config.yaml
hidden_size: 384
experts_per_token: 2
d_shared_expert: 0
balance_loss: 0.00124
balance_bias: true
router_cosine_scale: 14.0
init_std_router: 0.0137
beta1: 0.95
batch_tokens: 32768
max_seq_len: 1024
Below are experts of layer 3 (counted from 0) of a mixture-of-experts language model. Rows are named router (the router's row for the expert), gate (a neuron's input weights, with its number), up (a neuron's input weights, with its number) and show model dimensions 0-95. Each number is 128 + 32 x the weight over its row's rms, rounded and kept within 0 to 255. Numbers have three digits each.
After each expert's rows: "gets" lists some tokens that make up at least twice as much of what it gets as of all text. This comes from a sample of Wikipedia text that the model never trained on. Tokens count by the router's weight.

# expert 7
router:113112191102173093114194193099083103126134118143129174113096121098108122102122164090096080131180156160154096109161132215167103073116143141089110115148214106136151102096109185120173117135039161096136180097119105169096146085146113157121096131118160176192179191172146096172125095126162199174
gate16:159157089154128118141106129122078138114122171188125155138135076113144126131118110112185120097119224175113192123135112117121146177144185092166104174096172086139135145157120110161148104144104131178151170134089119069109144112158128123076094098094131149141122103061161097113133159096108157155
up16:176142065109111131060134163142152070208137114074152154134109124129219096138158081095079143109154164186101141117046175135164176200133151134131110124121100080140115129061127123137079115101171111072131071124147151133118095120116125157060127150145095130112065148138056195122147136155155166143
gate17:133170098146105133174169136115178147142087140130119104133053145086065080107183105101133056113093099110113171135088088135106085166210088162154129176110155184136154230164130134213173136151117108120096117107148117129136172134170112119158138081122149169127110136143171119170092189170133170132
up17:116084148127115185139185168152126137190107154059115143144145121124130133109191083122145142187085107099132171110153054227159067154171159125153127158165111224139158101118123104137138175150132123084129155090157149084103130104154102092142198131155168149107148128151091128203136139098095210191
gets: ")", "\"", " he", " it", "ing", "%"

# expert 5
router:143192175063156103120128202141132192129198155125155145099104091057077150127142138153123089169134184107120143099132114144128099074127095112132189086139204092151124121143152169115090149167086185179100171160158138142095131096123135145115098158114128148176148153130101158185079116135154112147
gate0:194133112073105065072141117092135150144190124098093128123091109122112158149078100067111074156116112136126130133115117153124171114192140138130101099141121116203129115120151146084085093124070176135150143121073151166115124149135125171193160121137124135124158169092134156122113150170075098134
up0:035130127125099149090145125118144137155118126104146164169155118143138057182087113194137169128110110120130085159158124142124085103060166131070104212150114197065103089137067157122168195139225128120107137125122112086172113163139108179137125113099152131121116120078130132118140111065162162105
gate1:164101152082122144149171116173102122129189090162129071180136149076107095135154155098173125142160129135176080093060079091149136159138123091171120111154144120179185172117131175048158100140136108133099078117073046124124118132098130143124100108145148067165105156162108185187149176094083122097
up1:095145078149138141070115077121171112116146139133138143116177041121142117121117073122108129067083133081089148170088143108130120128198160130180118155126165129137090149102110131174087140093111182151118121165166098114101106148155113164126130155062169120085137098132101100139104086145142114104
gets: ",", " to", " that", "),", ";", " which"

# expert 4
router:078180215117147140154199212078145100122143108135148116123062082105066188110112136148086119156162136071128145116120130184150142053093065156131101140174162126135128116116168117134135151116114169122123175136163127132133145131163150172128158164162166133117185123154146079197095200090160088108
gate0:086133159140158142176090157098151111189188089133078117168110134170094165161157136110127184122133111132167095138108162076075135161164148130174045114125218165139146122123087117137141162136082116136151119111126124109164152183116152110122105148150117141148065202150172145149091103092155066135
up0:089153076104154136126138129155140121160126155172145177129147140113180090073093169202132084158153107108140075098165167188112119144138140120101124104092108078149151146116181130110105111104133141188081141118113144153102148125093144108137087041139070158154100064126116116122207096106130098103
gate1:075084070085142060160131064122123113157118109222134186090118124103114139098107111177118161146123097146135090127094140153140141104180090160143095124078142136134074133169145118120103091112134139132176140146108096161165098131130163146137149162079105086131200096095166187147113106114110058086
up1:189130170078085190091147112120131078155149192066127097168104157119082136139149108120142109057087122151109141149118194131159139122049160177153171159188091132115081120086079147111160122075125158129102107165080125102128206127089154135073125068045126124067143131142167135137115119131130129127
gets: " ", "–", "s", "ers", "es", "t"

# expert 8
router:142159134112132107129147159073127119158157087146113149117105170147114129057102164140103099134152176142091133118163119119102112053103139145127149180127177096176154035109151133128120133118103178119148142073117125159161135143105173126092109167150152128113135167150162085159105138126135122188
gate0:122162158133074091055189088079158168155183122124154112124125153116125121169127123117179132113206180128113197137114191160077142131119140110101179115125079119110143133118125138127183091129095083194140121120148145056144108123177105150132108107116156094122140101145074141112135143083162163125
up0:151130101136193129147122106102112120158143095125157095093194106089193143146124097038048112175139135084119132093142159157107124122100138096176150137136135098156136129111097098150151135097100132109132113152135165171077110118182185111160089082076098122087201092105124137139048128112127085122
gate1:172148154118140086105137159094155115098136145094124152145159165089094098168112146089147110110170138123177156120113162186136083126099065148109124110161149116193115104180090139121145126143147140132144134164178094111143155116151146083116193103094102123126117117092088133120107152103115102154
up1:134196136137133203119074121157140148110153126128115131107118091131175143078142072168159140124090143093098160112150126122128168121169113144076117074130106116098105161138168070134119142096122099126174101130112171107096068161130160152127119089140141142146146083080140143185075136056156133061
gets: " (", " was", " is", " were", " \"", " are"

# expert 1
router:166134212094192101122229162083104120180169129128086133112130149048151161113159140095143122189138150181132133146104014152177096049144106121133098126111205093133130090152109129126113138161094163146117170150098126117146174105167158151136134205160130110136103165158155153177098149162163126122
gate0:128112124100106132156125141139108178090143095141125116106095145078177144127150137109125099118156118169160123128100111105187087088126117149115146154098122081119166118132113100076096032108137158183082127131108162132078177070128185110074082135113125107130140106157108160139095155125107097198
up0:127072118146159177121104118139143120140082112125136143148096128135150085149152139194148120119143074117115151112056119176119178165111114133130096147177134180151123098101151061127101143177096160103124112128063134136219098189114124189156107132088151074154085117114147110149187099105069133115
gate1:206110096101102154110120151128120097119094126111151170198138141073107083148136126151059162092034117139086137139116172148191161122176143117124148143158092089159129131073150118117131143123119120095189061130112106123131163150118104110062099109121148194140089094077182157194134122145079153134
up1:083116156131110142155146145173189139100174162111113110090120139156139126084178110117128072151218134143139067152159087122111160135079110121140157168143157172102120142112090143109147120129090188172115208134136156131160083141161138149190165136115152128128162128155128141116083133127192133160
gets: "1", "0", "2", "9", "3", "5"

# expert 3
router:116157174136159116085160182088116130102176134152132131064068137105087155064172119099133133183106163119107129079115118099156052050091130113191096175120172114145147064145147123149057105092085174105127154171139098141148155174154176160099097120123134124106153184154153151141145098104136197097
gate0:199097090157144138149148123125112142118133183154154141120129142078200129077138144146136195123175088104099163160121125140127103128144106140148150109087193128136126116132116132087160153065148084114151133135157121101110153191104180101178131062061156147176156125080173157154104053147146176156
up0:114154144188116097136123182128141089138154129181160141079135075080183112143080159088156171161105090127112179108129087111073113087156086143113123186122174123086116159154196129106166181082167099089077157075168147073117115166154155074096111084115018109100117131130146123166139160156141174110
gate1:105128118142118149165122131150127065093168154107097103116138170145106067148136133166072067188091104036146128174141122129125100138145083105123165121146182106130155133170166106104105104161095122145088124183132101124136056155150117137124135114103130083070155115221149141085176152127119135104
up1:143096128101149088088186123080193123124114150099092150099141154151117054160148143112065123107132073108166120129089185172113153068144141118086195079131096085084189146107122174056161114155149068154088125113133064141121090109158139118123101124170139125155085156140175131141164048163094173111
gets: ".", " by", ").", " with", " as", " but"

# expert 10
router:113161172129164047127164176068139097140166131194115154130120123050136078170122114099138113121169181150125134096130136143148113114108108114192118153155172113154200107134106146097126145140106164072141166138140061161137116116115147122114155164125132151105129130148177157129189101112204138132
gate0:125155149130152098147102106138073146094140107133115109097133118194120091106160167164088084124138123127107145161165092166159229141160130117088199162171131119084099105125103191112113148139070146120119134071100038083082117121094188123146111108137120102113112165128101177105168069145125165114
up0:099105068115103145159147102142111116215194114096180123169118137114129100154158110084115107156146133115146187150084182154111136131074093103131105137109117160145133145173122104115126097090073128091133080159153137166096136092096168127125141129180166205117164091159205217101134105117090146104
gate1:064176142081191160173101138081135147128151181146124172125127178085161128151153127081088104102158110105161085066119157093054148196093081124150150153092160072126130099103107151137140135071148099151144114108152115152090152095117104128134129155120102076117124093143111170134142170183163106110
up1:128104124148091087095154153094172096131119138154133174155127155065138162131141111062146114110190097117137103078116081144121162205147060125135088167097154076141112136128083172100132130092106081097119092084131141129091128073104095114136152165131128105106080124164131206063168123110131104139
gets: "\n", "==", "===", " In", "=", "In"

# expert 11
router:142144204115189092100150179096131113146133102117118126079103134059114139111143161149163099127164134128102099085150153159123067121111089109124129122200193132177141120156096110152109135186089241079121158116086109116141123148103132147090173152113189165149180144180176135167168093134134143143
gate0:175147133136139105077122156124060152095178129102129137141143099150102127107103147078098135196144097113140080149224108117088141166128092145113194146124084105177157092135093141129080160117168109108129171109144136129107145162113089141161140192183136109105106120139117121102109134133146110105
up0:130123106146095119113137119187206148104064061216086130119162101118137165125190085099098108106149127064164142202091143129118087130135148189132103146178153175186097108073181160142184108116107073119150110160126178117108126128101091121115070076085121111133185130124119162162225079199152103108
gate1:154146117184114151111156185081115192095172118021083116082119140118171083177156157128106122134148141054129116090187133093139148155143128119146159084141105139122115141099110107099134080135100175134166145158180129113152104119137091141147145080119146109163114131131114148188140118097149135129
up1:078147121097153113131072095145140114135146128123151119128170103157120129189131147160140073119157135101138140127039163130108133144143115130075146179076155078136197164134091122179093062151113123124114089207134096167174105087083069122142151138138083159168098187102125181139085081160115150130
gets: " the", " a", " The", "s", " his", " an"

# expert 6
router:126179172073165056095159140135104153121118122118103121087126116059101142111124106130135135098094151163128122099118122179115090044080096127123117076119174120120169142141150063127139112150099125129119168118182133095089091110075160153141103142114171144094150150155134137155104105115196149144
gate0:173129129145145125098109097158094104087123131122132108113063088131163147142082184100171141136120105173143137075117119127184054182155095148067123133132139099178164091104111113134082049119150122111149163105173118183059098131055117076087120170113166129128124198193116153150134154118091133159
up0:128158119065118189153105182107046186154122123140135101169175120124086119159134124126108116149128176130151062110155152116077157133128204086098108074206175153126131124161171157093167131148163090109102115167128184088189116166163084167118111138091085198074148085170187072135083109146150114065
gate1:127141114094114066132055158112205062142084131107087136115162143171137107067128092142142082108160093109156148082110132090117099098113119130121078108150133166059200082145127100160164138077182152110145093118087132144117177096124091128141111098148186190147142098106162160074160147116127125151
up1:144085133119117163156135141047193093152121133109152107085101186121121127156144069114105150096135094151094119126116120108166151058140090088092079188145098103137173157097175169122097139173110136155149130159191072117110150129133145179139168127143115133132169143145127104158133181099115171144
gets: " |", "\n", "-", " of", " and", ":"

# expert 9
router:185163162058126103137148167132112122137165127142122167135088127043084143115139130136125101162091136167145108141125113139100137039129114139136145150178144120103162123142140134107159135182142172129125204081151102154095101102118118154104142176119199126100099166155157086208068120141128120167
gate0:138112117105115152179173183101129143116129144147118162152131157132103071162137091107150084088110080088080171170130159120094079116133130130123152110162122121139109096097123128068149223105074113138153185107095126101137136112166076173140099129107141163098167123125145114129126141158155143110
up0:117087153168053101149130138170108124127089096113102175134126138109159073152143145140107137142101183068097153112157088107115131133060164118143208215139132075125144150138102086114100115149081110115116095124098087167150150145196132132150125141146122140156189126153166115185172149097170191114
gate1:134214174152119119117176120142141130112128087125089091085139175117140092132132117129117139095150172130137147162091138112118118115096151185105045100146109129106091117169118101106108118141157175135106147093083132147095164111072111143132143120145115082148145135056146100127111157136134107148
up1:136135039154133118094069098124111163150151083069188139154075163181092112083157120157145155091181091154152161107066108156117114140126133169189076164104092109102157121124138133114089094190153072104104172154170103158139132156154123138087096133141175161137134082096105157149085088127102158127
gets: "|", " |", " to", " on", " from", " for"